{"num_attention_heads": 6, "head_dim": 32, "vocab_size": 8192, "norm_eps": 1e-06, "init_std_qkv": 0.0306, "optimizer": "adam_variant", "decay_shape": "linear", "final_lr_fraction": 0.05, "max_seq_len": 1024, "train_tokens": 439300000}
Below are experts of layer 2 (counted from 0) of a mixture-of-experts language model. Rows are named router (the router's row for the expert), gate (a neuron's input weights, with its number), up (a neuron's input weights, with its number), down (a neuron's output weights, with its number) and show model dimensions 0-191. Each number is 500 + 40 x the weight over its row's rms, rounded and kept within 0 to 999. Numbers have three digits each.
After each expert's rows: a language model's description of what the expert responds to. This comes from a sample of Wikipedia text that the model never trained on.

# expert 3
router:520477544461517472566466511492538507517442467443468537530454479475437430534481462517463405502449530490482487434530429548553514466515421466478467545543519504500505536482495494507492526503469496550477478432552469482541541545508474486513538543470480459596530573532511464510487488538460479597537496502557517473532500525500460502499470509435505455470490543454532533519485521548392545467443514514546491495469473502542486452512516590571563498532514465493532541506526515515421581508548514552517487465505511449412408487527472590461563527494454526433409456534502458493542434516539514442
gate4:477471515527555537503544533482521467520516452498482508481483505461461540552568535498478539485399532580452507509498490525503431490448485506523459514524472517496516509391530546522535503537468517490500506503418483418513532517482508515496509457557531452511564468518567487468585436496486429506523519446439494527549455394457474518577508531473521574587441556479563549480501527469500392479489576462528468487548464519553480471529489562575421487444536573458529461482489489485480518502551480486531543502486431503529511507553571474460556475482565554530531522490488432468485520495540472459
up4:563495486467478568504510504394439432558451450534503516557528482535527519471457504520621474441541540485497492470572439486468519545495553521487511520510521504468511442543540508444459528492538474463469469472519501473447536465512432510505561517454453550444526506457495372504471534478553561544442553519511527458539464523545429500499456496498459543471517556490505532478438562501489562474515475488462448614484508446502477530449416518466505503486429501552500509509529514508558514541555545499456522516549457506438518520511457566476483497533418531519522437432536546472454483517515508538
down4:510522483588457510398433503541445519487606516497492540502493518505501467466445464541560489535484510539497548437553510495520537455438521408556521500421447559520496461530550545520452558561460453497487478514499580560443436484451470507456529444524436526458487520465492463508423540497564483499490494483483484506496537532463599533553512478480449487446538450496531442439487503484505511597546452448449565470498538509479497560494502488508505491444390524517543494483499478575487505456509521489465448496507466454451512434481440528508514551484436469533484524457509528524568536466508494524
It responds to: Final pieces of names and words such as Tur-ks, Winche-ll, convers-ion, Multimedi-a; also capitals N, W, R and pronouns they, she.

# expert 11
router:489512565396537517457427508485436495542554539461439496483513487413498553534506453518535516544511488460564468527509492529504475529519488445548484551514490452520516445492546453476511496452483477563455506515508519525491538452470503458514382509505500530447486526528435559478443527418515459513537511572494501569430505433515463486453531508490499533482442520473514577500480478472537540493437461530418400541512429487465520556489533502471469495492544488511538517450488531473478427526486425521455491560496521547564513436504562574465450541529489468531583510490573516484496438513499547576
gate1:493519457470479478454505538492536559532491524516543517467525512533504509554497550515463514586482484516550493530461535612587461474490536543466486473490528498521498459530486505500501532466489485455498516533513511509474464552449485473503547554548486433469417458462568549544516498450462529491480425590485454502509466586470558495506503477438478427444493520468575511472493510465462530442451472414551534531518548459485520543542523516531543502463555489492529542459535503547567498487552519511533495537430558521506502522416540497525400416454435427407523537477478454544440519532530552552
up1:459508510463523474518498527480442509490476438457479462470501480518399507448487436506550500472553429419442444502599483474469588529520455433500487578496440554468501498509480590473482488535534565425545501473500489492519458532598428487451429490500469481471557510452468484528481493479428510522503532470482495548497519572479550464526475604534438435504482465465506491486459515508526516555467495457461510419482477505480454445499448468477503476447459455515465531512508510455541478522479510468450488501515490505510482469591448503449552507526497541534402476471481440539580441511473510569
down1:452508445467515502473423487539553521509452504476493529511492486548548506459518530464484503524525505424526533522555426559470531555520513482549547488535491522517547513505528509499500549482535522465580502499462480475470481512497522517467417474496546523505521468508476440454514507566532447491492483455470470519507495507539488507512422487599517506478444477634450549517472486546573539529527516552514536449523552477509472510426499527540459453451478495601569477434469546437499480504482501477575457399552412436472492476567507489519533474532532575544497497468516398519548555510600517517
It responds to: Word-final s marking plurals or possessives, such as proteins, lakes and WDEV's, plus some nouns and quantifiers such as when, so, many.

# expert 1
router:507524461492499522493569530498492563499447479449453502471469489454467507634528469463501544533409516425536400496451514514486470513508547448455508550512486516480533451442571504454528540575504544449514539482532545467510516498518430444484405519504485510438456486455511453528482490513516519514449494530445512498475493551475500488494459439523499489485479520520471547459499475499511443513571516544561465517496495459493515523540458614442484502545514513486518475500526473506420465409500589478515602501537507567448523483520474510558610521540488517520444427470487505472546489462568447476
gate4:559486488442448526498556402494570446482428493522579503525467509596457492512495465546533527495450561502479510586518474533563471470536518442567577528483459475482480548557523556552508497504476521504424486532498517525549528492495435460534480586432424435613495486476495528455534516475499574510526490523415492466404488429539523419551493447473537512518514530530471505538517478454458469528488501558505500521500509471542521600440524475512489573495481487464481454555578488476464517458501494502449510522530483541499526470432497535544498519442513510517491553524511505446518452503499475507
up4:550530462465548488477525532528516458451481475531574523506454486562475490530552577479475514428467459486445411533474472526498470503533472568532532532493443459488495467518482463520588570493512502512547536523488495479432545473608524503477478536495422489536518461545510528483522522533499577571509528529413553544469565514502443466509523471560483435533559524452481548430462431479483525477460492555565502527551526398580476518530508502508491579477475475503491479520535515449546440454492428437505498536498563470468510410479561497530563471499480515510461498452515540434452481476473496528
down4:560423552553559455521490454491480513439530519550517479460476543541473471469427485508530480530436496479460533508485564463497488535520523529510504484537521458482511573416464568557578471539471546493492456537481470482527487482486471483499516483472483543422543492477484435579529529576443470439522438449455472477517479554468466411576533497512548515451466572436531510530493519462535457471571552504463520524542545527434512419484534438497535490461466462489535453503499478509446441469512467495559471507474562475486400447478458538522486432441472464467567518537510472553468515447567494491
It responds to: Slashes in abbreviations and pronunciations, like N/a and PAVN/VC, plus but, where, including, American, and scattered mid-word pieces like ct.

# expert 22
router:489545448462514514469436488515439504517545509499545514511477481550503414510493504563495583520485470565500451486548477542485410448508574520528469431522487463552502522569529504501558497547513482482493583520449497550461467528486482443510510455505551500464553528407559614532529501523447480478477549427541450511482479487500458519555433558522527507447518531485512538561503463512533408449556470501422542514497452441506513514545469455530461435525553500500461508532437548492491479465504507502537459464520555522495545510525450514514440550417477513526527417538472552538533425444486456467
gate1:549518606446469485564445461499474480486438411543489545478425559515576541507464509565508449521488485532536488579486484549431462573490537544539522532527473493521462516523573522505486498552558433511533496528473444560455492540507550475475478527458519513538450467482533571512531482484478467509439501486485518463514509507526526506483465475501471451460398544511496472498483513514523554439466543493483459559395474514468498576471480498500495485454495545473528402524552576518472545519459539521542507482546476429513459493511467426489500530406500522553486576553457530514576541565473499483
up1:476450495480497451495524491573518490503442553436499521467453473501556490503504509476511491486535513541509412525459481510528452527531468495542464590506457427532467470486543489455545507553540475446502478489489529481403435517527543528499503512471459492478523502509493567505531518545507487495456551450485492502527471492519557536413462477453494534512467512463480489463503454577493538538433464475529439483433406451417465562469543518569488399503589485559503490542445502552415517541481510528418411530573475429460494472523523462501492469544550518527526489502505514405480545552453487569
down1:499455523490480525556477496514491517508435520540553518533458561463526524531512477499457452473497464586542494584507449551494506570602506502464484471434490477462474456440525489566559540534573421440501466558554538504436452524429504545526514532452563447471583503505472515487511491447444467504403568462491507542482495535519507485437466488558517473456491547531491491524484540474498491467435507526452542523470527494538546485504484534474550522566517483461459429505461522520433473492428438512468486537511525506470478516561479577556461503470551503479513590489510595571548554537457473493
It responds to: The conjunction and in names and lists, the article a, or, and auxiliaries be, has, have before past participles.

# expert 29
router:486479513516473516434459465512505492468520547502427513470455469524526475546498511511607514444474576483532540550450485558516517490468514507546495475472410432529481429497422493528510506511439527439418505480543456474474404525512513499491482520480554435582474425543503450494549538525506508516521484493527472482571470448466493568531527551484466443528513450485518494494556566533505442529545527503446489430590561457501492451533572434522480522479503503504470476449498513517551496485534418550458528477473468407537461552559505477555506579458534524464501437491473459541535528478433529467
gate2:522495503462535547554533512474527493498454479453523527437409518482528532533484534583469544585547516458527531528506542518446455544414531423560506474491519488580401543477515434559442486467490495511527469527433515520465501495432487465397561510450470513512514517518491471520421500527529480581526512528540523444514458488449460459492378494474516444479497459548545462480495473485482542460498540497487524526514511482532417550486491540453492490563514461481475536527439500564468480604551493526518496469433443493527509532458471514511506557539541504435522499567529518521571468465450473478
up2:524469511415436508476490507529506532479500504514542453454542440536526421493526501496500517510529638548527496586529477563423490560492520495549486593567510501487478550564591492567465456486484517505474448516503548567476562484477465490427496511423477454503546448502465529511518482522516540507555477499512470523452553498501508478444462486485517494492559428577468479436478477444543482496456546440511545532476488512465453561483501506497509486522563511511524508493512495451549455577520517471515528537470438530570508586452503591471494580577525482489450502493560489538518492584505518523
down2:500525559499505525475497548505455505519459547515456573416499497541525505467532472523495506490484457497465559429574598520530476508536506555531522486512479481522505516532566466524522547521506406415474476518500443445474503512517548483492489518630563530561543489491467467501497383560537540480483521553481474591429526559539495484563470525459488421488432504539514471492517466470484453483484544473531543431452518469529518483544507473431473457567435522495547483493465549468535469504437562535477506517466537541474525505532528482502501564508520534463516475523441469460594521474593549516
It responds to: Commas after names and places before a conjunction or apposition, such as Duncan, and MacArthur, who, plus fragments like ti in liquidation.

# expert 5
router:553498553525479479442586477502482533538484542465440571478442518543496512464524477503452539567471486499485520502537516467515526524490559506491540514466494521564479506495512543464501439456533491531447491497476557432533503511556571497488547506548507523574511401559539497552525508509463506477494476504464626521502460490451473509506486496512522567504523446468528523529474455423493494533452446559463424432401534467545452522459554522514510495420506558502473509572474483546563517498445556518504430486538439478551436453501510566413525477517493460573501484534496516432430568484462461503
gate5:489513504509533423504551482454511513540513465484504466548507508496432492466511451481503514477426477493473489492527470532494500484508535536489532514519499536441547472491494536448462487494548499482525525518471507480500481467596557506610510555496516528469409453484460476522524547474424480478461507532448458516495436494443429497461499514446440513451422422503496433490511632531456568462484530567514491530480482509484478507549497488485423525513459493507475536482420514439507489494586515451470530604466500551528527552435545443468489491429451420538505457518435453448457510557558563439
up5:454493471451524486595479460543502480502483418488495527540477504478478515510497534564593471534502519446501482488519433492490462521457523514523484539546482420466485483504478455452476516552601533508466510434526496534511513521513499505512562413536493515477467499499461483506485505493469453580499558432486405485476443541480514489473525495531467498517416496522572528379475566511493425462556496429508466494454495471532534484478546449511530509452482441511520504481454462423527486461477577440516508548504551526454483610435516513471497541478528409521512515520488502593480456542512516400
down5:498485475508415546561532488503515521466460522485492528545465569491543546510524532519572530493573445496513495511518494466486440504523505436483468504498574545489539462482423495536466415460453455559482512523490508501586517509405516465506517434502541578486499508482528524474472514510448510539528532571475493425517512442480549533528498471529533579490442473481557514548545518491492554522447408483551517524488505504480522530521466510454467489458468596447501546474506527489509522444535530454532423446504541440480568523489390518465495528453548465350500520508520413463508496464506497521
It responds to: Single digits and digit groups in years, dates, coordinates, statistics and table figures, such as 1848, 2013, .326.

# expert 21
router:459475502516456525459481465499482471501516500488511496578551523456501451495533447477512552539478498561404536527556414509583462512475479510435471456481490386513477534461515470531497412505543460442531538512446509528473435427505510541502500592478461483516545483401524431522529415526439528516482536515491496576544521528484467499470535448503513413482425482473464519479552455445530476475500490553512481477457539451484569486490447450503467528568472533499449425490493503500503459549481409532463542497500459533492535508578442462491465526552550521489463590520495436507525544506516490480
gate4:478488449472493454484519470522548499521527458572492535494493532407554547509426508513384520529481517506507525534524485510456455477559494511491538486475486427504442499422492529561533500524564503531544492442440450440596500441512495452451441495582483425514520433467468540502545424465453494445497583408424475470486561571481497501525452596484482504480453512422483533497546500472468502482527494534519510510478493532558542496408476513454469517528513571529523466547500501452474496497528504513465502553506536553504532444469587529531493479494484477457480544512526503405490535529456458508
up4:550551528449513510461516504463459546542539498551493459453504518564461493519536535485557474542482510552468475573508441519523416569554464525503509514537518532495584550565561412538490511493556529465559484471504450544539488485463490427444425497520472514461524414519439506507552490512540523563525588509481500512490512524500538489395502494456555488558419526488513575516448500501410502503456449499489507555440562539521554539502545497585527553429460489475487509551505451461515490510493480472448433505593495472515531532463503527501493438443492485504521451524464481531474461556453520456
down4:470508530498453574460563484446571502532507529624544431507474479510428543520505531492455500553558529554479544529479479475504530525490499485505546503570466466522519526485494444467514492447518503545426523530561505519608482433499523508519511470557554525515491476425534547505494550498424522525453575549516496459445538541511481482443480545502466462473489490484489518466447462464514472528420390486569493480479477561517513572504569558472497495515424444514501452433523465474572505496497469556448449530513447545527479484500472446466562476429575503499504526438506440476473494475485447470
It responds to: Capitals P and E, degree signs in coordinates, pieces such as ch, vi, age in words, and nouns or adverbs time, also, path.

# expert 0
router:475527481504478509608451498534481491527531526431469516489476522462468565547588465480497605542508541513449454524517453502464533482480498477466506550528579472498453434474489501516490485473448508496503465472420490520554485499535480567573510547457501521510535556562471452460421445519542462459455494516532572559540533524482557517502526460565584496460503570525560473472522443514496457514562489437473465488492544531532432469513500540505434516540446449479545478451522454420515506504557497517494490492452574480467524449498504424443480514586534478503542433524566544425465497504523546519
gate2:525492478461478488515468520455456433509505489539553456556401437496510590526541481465457480452534507473453530448564574497480530488480508436497493476415488505513503548525530479567436478535496559466545470429432419512547483557534539460452540487526542478462456438505434445504470455451415486523559463485485492489488513517470550424488502525555519485485535480477511459552526536568541482504535462508509467497456493548488520495557492568511505508541470582434511519506519503526473485508564499503518507456508499448461540439529499407498544472551536499567473610546420455536537571462476484470
up2:523459530451463450594465472529456502504452478417497460443467430486465497497495563564446539426517484526510530542538473519558500503584488489442553453520450484480529408485465511499511490456518442463470505469437499484522488496520507513523550539539481513396492482546516427572443459455483542528502531486437496491449520463511540448444520549495534441507422483488520485523547530551457541455463524459547533480553501523533489503462577487543444553450461542525470433475516509509527504473448506508501405515522584472604490534547482437512449605509495484520496508447483480530513448450482496519
down2:461540520427501479488515456387538479447472526569470467441440460559460509432513537527507545509493461552491562472453513506457492498496538480460476476578550466512476584527613463483511558487484486441501489492482533498450490504474489543493502467460491430487488386482575482494502474560490505487516593434574554464417465440518487515543451539509484468547482511458556457468446551497409492530450541553417511518533480487475498531476443462504481493510464461514447539458480469503475455428556511544566478505523460445541510466488500493483465490497569550465511478472534484476482536495550500566
It responds to: Mainly the verb is or are after a subject opening a definition, such as Kanzra is a town; also who, South/North, braces and word pieces.

# expert 2
router:521450464526466585440523477463496483454506501473457505531474550464579550462510545498517453460495426528456436528475515461471572500558488555529511481469561450490513584511567494564525507540498510478508505471505500572484512547447511510530518559434570531476496462512524516537530533508462529538506464469426511481463494552481558488483523538500453545539518487441529411497486511533592474567491460437499515495552485514540518439443484452492524424481465558518488469459525481480435534496450544480475449585489542452495563459567503582513490470414512537535542549464424513462538525587518553459
gate6:564441447472551526526485469477514525388517403474452538436548516574434478493498597461592537513506528457504472497516446516503506550487498519522503521484547438451509518436507507446498520551512499559568490452543520490523539508490504507484542494485514454448457479553563486426547534458514450497486545551498488518528506432480464478572541465501529539512535536470525445499388547502438491506562470508542505525566511510526492500539480478520458490581532510542543478576495593518483449458480470440489478547435503558465477549468569532539427484529561547487538538451461465465510476462499501526
up6:510482466497470478510554575488472410501565584449479485517471519438442520501528507529460523573554519448489534509418512520468521466467496533514527512487541534552441450531398519449537561575470459544494528543450467455478513402491502525492518483531426506521519494488491495525519533505511582484503493427483521485482457524475533473465496475496546465482423489450476522466534513555469468477554584502503528477487453468452541461536499504535477508553504540509474475503481519583484521436626404496509485471509560420432424468469560502530531503441543473480472511488479505435408509521475549530
down6:538530475488572547447519546524525526541499577445506504494481486535530513502527572503445554394521543523515554554441583463479478450582415473514550439553517497422505525467568476497553474426489458473464561438527480447502514482551485557553502522466543458490521489486516503509542490537454506485471465544501538464507458513557486472509507477522439515563486451528466463444519488530475534407459504529526521473484559427596552471530525541526518454528494533527394494493540487526496571514421554434536448472494509515462514499434488509561521495501480549484463508462493497495566530561508508430
It responds to: Word-piece fragments inside proper names and foreign words, such as que in Mosque and Parañaque, ro in abroad, and capital L or W.

# expert 20
router:444575472548539545472519482550520495570431490525507480478540492519567475462447486572523481539504504457510543545577516492501534465555495512521552474476444501402471441528451511561527550463505470502497503582464518490511460497477478548517510405510456462460516539553534516548452505473536497511534498457519355431492480498455478452516548494497482505466490491582478478505469557421474503577474535485507492536486458529468557553473468535522588462581538513521452547517470425545546490519484532463505473548516440494496527528572570495463525542512538590554504510566486510512479548511556543504
gate1:472484511487495527480467492558541433549513522541540530425421433513435582493492535487499543480500490483487520514491480464535450402501501475510464408564468464497463491479523512481524465518521526501489466529533536518458466380443556548526496474460521515482520496452472515493574489507518574554550500514488509446483428480393509480447458493458502501434480532500473512496467478481499550451427540516482590453507506481522509481548604527506434462458491445492527454486524469495491483473490551436472443531462579459503558493545482531513451509423593543483524518451415573470438503512497533502
up1:490577445492481378512507549546432499512526535482419549579523514537470490556528471456515485526632498521496406455474446587497485498497436480479409561542469524511561556558498526543499481421516464442506528455527461443514513518518463517484562570526444489535508441535527442526556469507544466504530515575519504533481539520523447573489576532500438438457526507493497501531529510540471483549521543468473548425523531537481581531446536483473507490480491535454494530576521540520503540567537444455528524488521485458533513518512491458513459492520510446481526508514505538530452499494508470539
down1:499435574510529481571444459481515471466524512436480467501545470467538524435504485481514476565494503500532477510520522464555513442427486441454491504466449538568516512512513532551493553464448516471497461509524487503592469496526548498481468466480515433445535487394510515513522496502508479547510513501508509516558452533538532433453424532441486490542543559482533537462445510561556541531415547492533483408542518479450445540467506478425512543559536413529491472486473503500566538506514382486450478450564465455531501492561450501505471452419570504582475501491544482540475535508529552503
It responds to: The words on, which and against, nt inside concentrated, impr- word starts, middle dots in name lists, and non-Latin characters in tables.

# expert 9
router:444499486509521477495485504520473489543469524499489462551503499543477497420525546496511551540484528555563486513480436456502577507462572456479487466485489515490571476541436561540441485507551536480590585491544478515575523507473514573529572449435513554489492493516542560456452565546499436475479566496407505470563457517515477451490494515485536466534480447528509503536479474545535515553567549522545458455519511587504465503540465514534518444509466510545532460487448488444466451514480517446397475508491502469524600507465477537494525463617551486494534429471549435534468528482479462497
gate1:483500567520555470481504525441566459491509530551492410498566504499493545506485533439495534452509527474469526463457558403507383492490450470471465483534491499425474486514444440510434522496494554560514522494538518519493506436542558521523519501503539518550559467448528494440577453475508478495535522550533469525556495462427516536555489510506464539434482517465556397495519474507484431463470507517551504494512458561468447474453454459480406532528466538394543484492523534475516434503495436440449526471511526509525494469556510532525422546537501441556535559456481478460451552474500526485
up1:550503524495536465579503487466523526508521480486436496549504496495483535500558571556505427519519585487493510466470540450542511492502481508488541485508489470423496447457534432578434591451530546507545526452476536486482508492580534423558487531465492537502522444526553498460513477469497427613447514524485508521500521500491465448592535474410442526462550428549482477585462495544486501446490508518467464487535440568477468449464453399427519550554419509476534468527519566533502525492547526520455485498593499524519486523519500479536469525564470471520527522538480473493481493524473498552
down1:459495434477508494567480521450469483415453482502493494516513372461560531502499463550377537506516471535445498445523450524521464517449465493476493481529609464532562500490516517481431458484491517494498521463521542618493471425461523505489570510430486535480521533513576518510573540539487473588501430489496520471462549493555483440421493482477523433542450497583467506508472525487448437471551519593471523514461564491520542501451542560483469563532488550477477503456510479467533503537513489578484518468484500510507532521537538479496526461526533435534520505513485500492507519488495598501
It responds to: The word New before York, and inner word pieces such as ho in hour, ne, th, ve; also under, km, years and mm.

# expert 28
router:564381453493543533530528514443515506525496482524536501499544490492508528501518466519467503559520491432521543581487478445556508512513447378440515461445520501465488540478515556486443518473533463463426474462573422427528448450567475505493526443514492534474469473544465519477514454540498430520516453565487537470506511493559517507499516512547491541466522489443490497472566513414447466403500537449452493465486540507461519604465502433420482515525498546490494539535602490584514515521502462471485556483466448505499498436504503488458495470527543476482508419407504523511485472477459519502
gate5:593537540474556435481500513547570546451558495506482563502403512512504530553511445431521482479531538496442496495569514566425489532456364513581470474501553484523487545440507490464430493443517456519493431519497464447528516540530563465501507497516530488535415472467480483475505505486500563529465429525481480463487491545477518547494521510515513449477489500524631497493544539433465568496514499555528523466547562428485442535524514558446539500497496513457512484449543482484487524534525451487523515491524515529488484477478445482539427470441513557515509478491551542552559567448446482482
up5:427412517384501412494544449513539472535473508536480490407445460495425472543476570448523506436470475498527473493527461531460511487462552561448457533487485523489505483530494554473501453464534513560560401464520534499564476488514540476582541520497558497517505489508538443532537527478477529531459502492494480504512478511517484437499527496507470554456435445483540519505519520523493492462438525503497419473503491454478493527523523529567475532483457476344462477520453533530483543443479486466494481552491559504569516505482520543475527485488550456447429549458541498482522382504434475494
down5:477506527535483479492480502471525548515476536496536501460459496527508518541558412483541512509542473509484574543518504418477475574481537485508420474483600441430515532516538543409532377487503508581461484556471430523503479510484500460391497474575483486515472519428433515514483514448450578505472467517545539456580466494475517532505488468519560515454466463492531503487492571490450501405475518495462549515473490520499545488394490478557479498504534471558476448516522548476518476453562515533476496489450421486502509500456446473533464477473484514526578500470439553471481541465536569470
It responds to: Possessive apostrophes after names like Aggies', the suffix ing, and determiners their, its, his, one, all.

# expert 23
router:485555480507443483493497456540512489544547563488527547536518501519519513480561494472505516467494547524457519504484453505471434494494486502508523503476484473546455571568544529377521510525486531567483438433424499521432526498578532393533566535570488516499482539535615527534535476492519505419455579501488484456437481543478524469461471462493484444506446456495491548535512565574525547621429504482512468486505489518505392500473485478512582500482523417572519525484510488493523549518482487539549532481510547446491486553474511528484541490522475463465456513510555580526459481467508483479
gate3:464499477522540474502526491441452485428543529486478511455510517550509467506518568437470496435494525609553523550483460571556532442518413520545518456487471492511413424519525531445480589497547523526445547529530567582573481499555443463519507562528621504561515472510571413524489516501485480526504547513514470551522543534513444484492488493510533510543418525522468500475428512491474506547439498522480540522525587521538512539479590471453523549544528530475486483524529550510472488508462492504514516485507489538455501455480575512461438505502470494425495462564472552530481483503537525557
up3:476515494518483471561468538510408457485508520500465557483428483509487488565517463407539465481466517555544525498500456479477459499478544432457479527478524471495476418480479486435470508438509520508449547536541510569448531467471480448528486480532493420543549544481511486433526463485495513531614534513503511497545506439476496448539511527435519524381457488581513478479425515463466498484539399491590487530431433550457415389509455542510541463527493542550493516475490505519578518539488544514516451516506482471489472513521450483499515447497494485572498476452499506529471515476595508489
down3:566513571521589572497522501489558545506452439540458481520568581477495531515454414485472466466510523484499495466494578517459488502488468520498512505515513502474452477530492503443532490456510383468446533483503541546530547537493416540544512501453502546464534523513371583518499537525472496490470465484413560463498470491526559439495490477443514487486495463450461550443506507462555389541470552395498485467506470496443499530490504445510491426474499498445532531488551445496551469525545538522458450447489481515474471528470483473460453515528491569531482459481492430487488443494454444496
It responds to: The preposition by, especially after passives, plus noun suffixes such as -ian, -ist, -ies, -ity, and words like University and State.

# expert 25
router:492454514559503468486567475492514459550493588491466500477501487468569474518480527462500490527509514537503508500420508490485506501513458535501476528465498539493557522567424516482527510539476493493479537450541427524558519559517514412476571547415541528400508485538448495544521553470495581567526452566483485510498503493546518440420457480480493525537503544562529574552638519485489480527452513518509510444453527467493500441536536541469547509439486482489491479555441488483461495541538474506466465474456491510491423608458485402564462478522514534515537475469494512459473576583488510491
gate5:540514499411467532481543534506548479467550480480491502474470455543504533581499528494543489465475499526449513563501529458483551489517495519550563468469470535493494488440461505488509450614535510478505486509470574499570503541437413554444530566490485487471536626461566474519489511550532519487535560525443417468497516478495550499431525558508514489496478588522497525440493462525538494484449504506492490546471419429462451465553513526594547536525562555466525529550475407575525483465472547463523426487565573505507500473510479515553523519544517458458513531525487457485478514461519468537
up5:578468499461417552518555449447549453478484482507525544502462490428472470497584520511470508530482585504541453442479436541518482555557571502483441447448446588481496458484503448503477493418519511597478534504483493503439492502505461486470482462452390459507520529560586430540478478472522505563530496515540479470549515525466531498549481493484451516490457570482458523500477469499458456463467542457509446555543457554506561488457466435579523509511503476465472443504476472492522510503464454472554451476509433542486501459475463519522463463474506556504441544593552505482565487494458533480
down5:429559589483542518489516532484518445528460573465500563540499474514517489435526499489521502407507528534570506472484486450458447504539524520470422470500461584455505404551464477537473498538458468547485495512488470536470498525511512455480491578510518493582591431471554481487473580487549544480451541473496451444546466519458556488485473547498549543483486559516510562534566544475466473435487463527496478517452540577585451431472498451510537529488500490456464434526479454481507559474510440498475521471521561490541469486514480524462573488489530541529465481549480530476453468533434594477
It responds to: Pipes opening table rows in election results, ed endings, and single capital letters starting words like Downhill or FPK.

# expert 27
router:521487560539447536607539504521544508472461562511530546512458434457465494534450591497526474495485491460523508433539531429537486518489515548516500542501571564554568486518477427485534418516449470512589488519436519509584530470452572491476498463466509469476508443517437466530473536498484546465481487582515494484450477525435512529509502521497467520602455492558501431542488459471469512485479523469489426521506474542435448508483564477469534457522502567485506473451592534538484432489509489562501487483516411466498522555469483484440509565435511472551482523545446482483503537524572482521
gate1:559442462489558478558543521454484464489527423543525540486520522524473513544544526453520486463420515525557480519487457461446433503574396539470561509516521491432534541501539448469480506447543497469539500511520523536512464489496452497449540500481467501496458515543545459487474493522449527507494444597456453489498496474472440515379475539461487499534445569595543524494472501512468460515490524503564482553548585513474457447499493468589514457507561525431515499525536434516443492520527511501480517551510520461359467504527501540527492539494474541474550516529439444496439523504475466435
up1:425515511480498464534463454490575529497416533449533503484486502499532509511444564549477528566552544510411500537488439525481579539445532494518379504573417439481474495440521519509537489448528517522493539471511489542502507513544487458554504519525554546524429475438456514469488455473523478492518510484521482510567431523439518410533499515520472508428535497469433477432520489515458509450469485467555475451458439420551558467436516525414498537506461483535507468501454460547517521449438567519471492519518538498552465464450482540465500488478585544503530497459490511528520477474477522602
down1:463493486556498533463516546454545501502535485528474510472523518489498459533418549484578494510521559538489496398468606456537527541484476496467476488547455460426441501491539488498533460522429456573514521545524539529473567517486559494433500535567515482511556497422465501454523481530431447516523519475557554548525531508415498518476510540531440460539474463455544542439463462503432490501450430453483460429535479547425472512420446474530583486493558553467515492452454461511507454561504463567441535555519487463482511478456574531523487503547584514519519508525504498486499500468530488543
It responds to: The ending ly in adverbs such as easily, the prefix dis as in dismiss, and capitals A, C, T, D, plus underscores.

# expert 6
router:501469449464555494528496501499420528587512445558511512482447490525489466558561548557500462450547505517508515429525538448490511448533546514481426472527534482569459453488366512480505414526565522517493482544516482537513492478520503530509505565506477455428535463486437497484514439521502458519494480494509505478530558461470497499539526440472427523457520459422472426530517472556487541479465550552581604523496566530438539539480530473487543490492521469450438568477498489499507481466513514471465486488492564550495491476458439555594496534464467533537481510511525586571532470499486434546
gate4:502490562499490511569451529521537438523465626504467479492546501457446541506451486444459573459471548530489545510574469427469548535537564516505460444569467504414459490494504511527475493500517565502437516539495502410516545506500473444502476439538519489526550503467498478501475483446515495514593485548457432550549392530502437504482490479514492445498458603563451501465494490445510421487547526462464472454509513508586519495524544531526448474541454522443549485532511504428477520524412546470519528558493559524526481466557545500551473443491522495497521491491513548546472468505535509534
up4:494523443464519455506531528525473526519522528498439456441518558528450556463480487490618539562494494442437546506479535575488453506572417503529471511485529512556393582441539436477547518450505497482509469523574482525564460416445571532478477509456520546484439552522504513553507485502479511519492433492451520458464576521514481533479429538516465512527546443511530497562506510497525481498463486477445564535481495471554533499447457506558570479478519499530523469512539489467514510493464480486481533510507469382510515516469466545468514538495424485407450471541486445510496509427425463476
down4:459461462433488536512512513510475532534459550527588462502453505572494430519445541444535515478483487529526514441592431542555498515514532495477503520437440456511498508536523571490479496499483573501479480512539518555498515487477522550464465555441559482509490546439448535594524435538499457555518497519544495543506505461530473479440482510479506503498558500506502499456553538446513443469509497503430547507559443456493560429472567513506563512502555462466502446458471476447538487484527495477534490449573430476496432442544446437532433408548481538457541555453495526471457564509513449426
It responds to: Month names after on or in, such as May, October, January; plus single-letter pieces t, g, m inside words and Greek or Thai characters.